{"num_hidden_layers": 14, "hidden_size": 128, "n_experts": 8, "experts_per_token": 2, "d_expert": 48, "d_shared_expert": 64, "hidden_act": "geglu", "moe_layers": [0, 1, 2, 3, 4, 5, 6, 7, 8, 9, 10, 11, 12, 13], "router_score": "softmax", "normalize_top_k": true, "routed_scale": 1.41, "balance_loss": 0.00517, "balance_bias": false, "router_bias": true, "init_std_router": 0.0218, "lr_router": 0.00225, "vocab_size": 8192, "norm": "rmsnorm", "norm_eps": 1e-05, "tie_word_embeddings": false, "optimizer": "adamw", "learning_rate": 0.00418, "beta1": 0.9, "beta2": 0.98, "max_grad_norm": 1.0, "batch_tokens": [65536, 131072, 196608], "max_seq_len": 1024, "train_tokens": 409200000, "max_steps": 3274, "dataset": "wikipedia_en"}
Below are experts of layer 10 (counted from 0) of a mixture-of-experts language model. Rows are named router (the router's row for the expert), gate (a neuron's input weights, with its number), up (a neuron's input weights, with its number) and show model dimensions 0-127. Each number is 128 + 24 x the weight over its row's rms, rounded and kept within 0 to 255. Numbers have three digits each.
After each expert's rows: "mostly gets" lists some tokens that are sent to it at least half of the time. This comes from a sample of Wikipedia text that the model never trained on.

# expert 4
router:111147136086094130106147091151145180092114133155112169127116125119181168145115135103122111135130117147112128122125138134154123139125123074151159131131169134122157125143098140144092135127155125177126133176138120117149135113096165099184098117077108151102156082122141107159147102141090092121097124133115134141120109180161125115120120135158123147134149091133143144087171144093151102136135
gate0:127118108119156146168181130099141131133067120132139127147088149182142096125102095125155117123121119132153156072143139141134143127124107119135120130120098104140157113144120118127091153129146155138110127122171121165094139164091142132150094090131077116118084146166124082139112142123127121140100153110177174134124101169121129146114145171153088103098088143128143089128141105123128094128135
up0:130135124131160135128114077131128113114114155128122127167157128124124142141140075137106141089054140149121101148066106124083126097153094135156088139105136106116097122148141142137178086116110107137108137074088138176104137117170118104078144107120110128126142137099141090104125137137138157144163120108142139104103161146139104098129156152136135104098131143096135145149139133106150130171116
gate1:121095163113128102121143131186150106092156093134119131103114122144107121117137153137141123149099087141164110107156126115111139101160130100116163186157133137129122135118129155114112091068115135174099116090126123111110122174151107147127143137126159133142099107121091106107146143123117148160203153161089129154119091117127144179141154120148092157109155124157144130142094131161124113143130
up1:137100095147154125085149180097088120127136136154136109169147186107118097147144068173103138135129096140154156125120151122158120117135131126097139141142162149141148099110138133106118148124104087101113153135148146151123139098156126118188160131153140146092169169148077144133115137121129121167087107110159146104132123151111086141131105102110116113099115111093137095122148148121144161128123
gate2:084112089129124110134162157116131109097120115123103134150105121138137133149114157186105158140128138139123158132147080123093111141111108098075150147125108115075101106134131066142119105112102123113155096102150154129123085150139127127160099105106152100169120149157129173113113123137136146119135161191104141141127156119178154157147134123092100142130109164126137116149146097109084147127139
up2:134157143137137128120139166122137164105121153115147156078088181153137137137115099127114075146119139106129113093106136117132103150117125111142103155146084150100157148116091130111092156130135128157155155134137140119164132149158120116136135085112096162113134121151116140115141153175105152137121150127131082117119110128114102160113135104185101109165134167100155099158184150121066145132153
mostly gets: " Al", " Mar", " Re", " al", " con", " ex"

# expert 6
router:120145181151171134079130162163103109159133099113105133134155124167126134138158142107146106124125113156116119169126154117118153171124149137112117097119105134096129177134131119089114112127138127154122147093189145114106101143143102133103139126161127065170118107117130137178164150128101121127181128092112127132141083120139107155151093137137106154173139099140131123123108165134121169106146
gate34:148122114117160149144062115098135157135127137116139094104154142113158159122138138101135121169106173129124123092140100161102103135168169138101130139140144131134149102065122123115132158140148087119088132157088131138100119148098113143172144159140142155102108120150156127117125152125155111126118119132117110102113137157103179112096139075142154122088082121170111127104144089111104127166140
up34:161149107123153127167126109141173103109130141136102058132157123149157096095113117146135129139130163082129098119168055138153101117154136118099141138110126118073115110120109125116138179127076119160127122173119116173139090134108169116125143139102151115103141138133124123141109150129183121130087157120139108128148163128118136128107146153110164124072157124133126132103120124144119126163140
gate35:148124117142107128120145125126142080112125123120116093141119148138130136176149117130095159153115103114104130155131139141111149149128123098133174135111142090105101144141147122116093151096142096166126079102141125113107136118160093075143155101117173098130095130179094146159155169102156183153156169100104163187123100114125113136114093105126120128116100125126153142122100091130142136124166
up35:175094171120123147129160150105143085096109136121105129140139139159132150138108135143136122155103110111086103142130130130094112116123128128143124141149153099125120151115147080097103150119142093100109132087157096086084142073159097093141155063118105108155093163135089138145109147112122143143116138075116147174145115137131126119114111109106129136114108123093132125079102128167161145104134
gate36:093058115158149131130149136098100112122146084147137150142103129114131129097107130134097107133098113086152146090102125139113129099159137102123143135086146148136106110114130129148144124095154129135138144126148115103146095126121166125122148167163119122147116111128118058127124159148120117147137121131091115091078137064125147122134139090132103111099116132136069103150124209117119145109143
up36:134130101158128110119076173097100100146137135122120138110097106108101111081091099170092113159123158094114166099167123109127120128145107134116141122120120110133104138068107069136108144131118149119154162100118166123181137138160113143147169138125135141158137129132083108148110129127116123158143161138118084115134146114138162142173110114138119140133146090109178108148144138160124172105112
mostly gets: " John", "ana", "ia", "ton", "ina", "ian"

# expert 0
router:170137129132111093135133113100136107116126119127119070105115126139115119126132126123109175153110133125147090068124114126111091059137137161123156141136119131133115099123154128090150105162086099139086108106120097146135140138079102102152130101123116122128128136172111152109106109118152134121084129142153119123169178134082158135154113158141074115143095104144192149132107152134109123119123
gate0:136097163105129130112128108134147145134124128159136118144149144139143140168111154115123100150124117128113109092150098157142135118128142125070099119157125087140138074166159129134120118175168107120158127129162200135159086170167163108134180129109085114153146158133101092115125123129122110106164138159157143127119137149113148149161115168138099077149116146165132114138098129123111114156138
up0:126151150137145132190167127132086085107143104119105115142153111140156131116108182162107109154112145174174093150109142127135137133136117118123094149158105113147167143111113135164146109139155085100120110126203125103143122099163092107138164164091099137128141121145126110174136130087161131111131129114174122114117119114118162125097133099171115082137136127127141122149126127142139116158118
gate1:148093135126109120131129130157121117101144119120108133116125145140143099126079081081102126116156150124090162120118119137124173079154154132165128144110124133113118132105144118085151100082111129120131123135152091146127111141116104145142169097144113075117110130128124136162133126111141147098137173125092205091161149120117161077126155105125126191119147121139110084142171128116144139115108
up1:144142141159112134128100155121101132167123126138040121161128168088100121107140119135162143159118107114149101143152134106085128159095145114104123139142157102135105142156121144131113145096140107155123161117119137155108089151156095148164108148112101142113120105082143103122160153122133062122111138160155062126119106104123093125106143165106142110114092157146151139118136107104129142119115
gate2:147092147134158089177131121111130115082109120117094154144166099146127149094103168133140143135131140183102123112163107117100143088142129127120143154128131133123084132097139105147109157169162155164091155134158154150109099140143118084149103140111094144165154087126131125169132146123142117127134173100147168097167106088104116138164157125130129135143163147109129101141099128143152145139149
up2:108121122116116160159120120119118149135076178146158136110142135116125116149127105128122157104156118137130167108130108140133107151112099135116162140142102138106114132085124169165124090107083063112153135174142122135127146088148160151116119142115098122119140135100122098070138078122169140118150123134088126133092122159129153127078119136139158087122154134112095170148148127064122117140102
mostly gets: " the", " a", " \"", " The", "'s", " an"

# expert 1
router:118156105152173135149129129137115123146116095096123114096112166146058147153092123143111124137115128132124125172097130128121146114110117110147074156147103158152151156167140126128122119125128098090131068126164137153133148121115137094129151091131112138163146213071138120085155119151153142125115123125162113139138134109127123099125133143098132137147131172096097124120102141150089114099111
gate34:143107108142144096158134149151151117130131136137112119110150080164170163162129153155122125148093116139109167131131129120146134136137128145113141116167104125124089154143096191138159168099161134164165166132090096111116123151169120167115145120117092110123153132139122127133126124116121111161121124118133090142095130137090108121133126091106151071149106108116135170080153183090108143102102
up34:170137112133128124107129143134137050149145186138130120130140123123116178145178157145141104143162143094077111100128158123157170126099136098109159134115162151129137147079128131163145117160123150156097123161158153133128154128145109125114136142114144149103157107156133125167120149137153110115161103091097118117103147136155116154125081117156148141126115097113154114175156178126127155144127
gate35:091120169114142140149164144119142117126113090138113188117183125120127132131139162145142112142106104132089128121127176070104141129120140133138115099145131151117149116109146106125120112095121128149130103126136142128111180188142119126107121155117087174158178120124114146159091162113144108081169084145144129144118129165151148124156158102141095149145119114126115127151131143143126188083118
up35:141138133173138123123127104127122109144107130193120122087084163147119128094175086153161129127137123101123073102118173133131095175149162140122122138104128135135117126070155153152126115136157113146162113146098122127136105097150139087097139111146137094147142112137152122115106106101129138117148115132108128114121096141094140134091105176112121140087144147112121104170153094108068113155105
gate36:124155096147101146144140130147142152130137083131117123093115147121123114140091091133131103092136098112159123133118111149080127123152111123186145190118102147101106144153132107100104116133122145135202105130123118134136098133123088163141161160154133100135090128121142154093142079085115123130129123114124141150110138166114117107145155153117097120104107160131144141144139202102090106126093
up36:115128136140119164146139113101133101128124143120107156112157140153157160114163124137111137089138130119140130162124126097119141141118148114172162141113173116167148117106110180179143105126092093155122141097132120168064114127114080100140147121155092091144149140122122088150140118084137143142147140134092154191147133138131106093113105136111082136146138128109118146082141150149131173091129
mostly gets: " film", " Party", " team", " album", "ations", "ical"

# expert 2
router:168069122110129159134135154112140120152108108145124166140133139087174100095141123122158124113159166088181122155151096087160119140125098137121127164122121113136128139146103118124153148139139147093154118147074137142107105124153137142141120124130186110122078133166095133108108158065128129133133187098134156137110129113155130123123133127121140108087105160143134074112152101107132137142138
gate0:129108146142145144118173111162123124139166092162103120121153104163151130096122145118097165147137112110114163175140113129149109136146114109117147125129143127142098102120140127115135213101134172126126071058117067106142126123143116146111115124143116159125120122117154113138171181126166165175113115105123153104112132136135107077137120101120132127133135129166125118112118108106148156146105
up0:135115128095113117186108151131141104124146119137141128067081152167106151082091141160120119165125121114088111140152108129168116094104126117125115146084167136137086117103138092150158104123121166129133126171116089133151125095150117142148118185114143101140135133145113149116149114095116086139155132114140153121138127138128130175125175140145162192094150117086138125135110133136116117106123
gate1:144136134129173125078124144172139115142139147094153142126136145115132115134121161132109100126115123141114166133174082135154170147095138123124115136141108189128123145071132110154107148122206140147116139106126174134103124118094119122126159158123154106099118111139148122106173141125140150126134140159149132133094159160138110168173152075130132152154130132189133128145127119118094090130112
up1:129100123143098122168143118120123160117134159147094104100130132109133128122147096141138162130129179131177075124100168107107106138133155165140090121125171106070103115159141182124152117116079156099146134142094095130130138105169101151107143099134126150142125132137127114146106118132134134138118120118135143127125144076129132103118080178127116096079085131121171152139146125103155159154111
gate2:127096140114133160126125144170109154149115124129122143089114150142155113136142143104132143127109124151120101088178142148142178100094113131065095147113113120125134150181156146113074138111125134140149116146131131131160087137125139124109186107153158122146165100127158088150134137125103119131166141171155090083106137091106132143114123124181130100100147120112139088153143110121130158172140
up2:135112113140153158104161157098135134124153146137141145140115164145171179101125161140140117121139122126116127152161139113096145127123097158116142112079125171155128123090111134117139150146115136131099120156133110126126140109100107115093173120131120116125106136126129113200115129126091070138153159134169146092133152128133129165141130104090160198098173136081088137121107120120109141118173
mostly gets: " June", " April", " July", " —;", " March", " October"

# expert 7
router:130140112111099093146105166099129092141153176147149137126150079094131131137131129152111143122113117132101163106153109162121118121130144073116122097082124152150127095110150132140142135125112146150092175103148114112144143142143095093087145178155135145101167101103129129150077142139152147151123122174117110129106162126164148149108098100123147104088106135103110170184147144124136143129102
gate0:165160094111128100148112100122153102112090120132118131112096138161094116125135134115170191118125078072127154134139073145139143131121143119132137134147110070150129117108109082120160120132119126150125120103121112112101153140130086138171156147136137133142133122118064162089105140122138162135164125173101117115159110144099125122128165135099103112118118150156082104134092097118147105104136
up0:120109145088123118168085159120109099115080141164131104137127116098074110139136129136130149101137109091114122142125145079153136100113162158157100117110094139108143116143145128109148107162152172170133119104156108109128125164070128123104133152145106137074143122160119162119131149153103125112137131162108158112125145093116123160157152161103081164118135167168139105135164145139140141119153
gate1:091149088131101117139167110113145140133143149175130099144137101095131100134117160144095135111125148116112181121104081141165112146139131148088109129174109133130124119122133153119074110132110138113120138105098103142123109105109149117135083172164119127158152106094100140141154164135097166112087102133137153120160121127119148138107114122124145116045120130129137123081159134133139111082168
up1:132147134117135165168159134143087117140110111135118097141146156157149118137123107067148106135148093157097123173116141141115128141081135143129107111099176145108125148151162112142139118113140158122170100113109101110138113101137161119129144124121091115075118114131151125197100132119107178119111085148116160104132171120167104147110139099169164143155162145107115140141115102132153091119124
gate2:122100106144125149104092134137136142094171094138096114121106132171153101142129122102104111163096154103158130143148116126142089078100127082143144160135099139151121122136144122109140153104136176171120160085135144123148141102148122107142125162152093117104170120119061149094139126087118144126121140176112152131128130181151134164141150110114140111103116105126125110090109165122099136133169
up2:107153145136146142154159105079122159181152151156116168134145141122106143126111154093154163102141100087106132164101084150132118142136186146115161140115181096105129089109158132161121172139125116133131085170092139142132169099133161136136130073133129146080115146157124112126135104163108134107175128126125125141107126143119120111128095144115148166128127112099118112127137149140144139145165
mostly gets: " G", " R", " L", " T", " H", " d"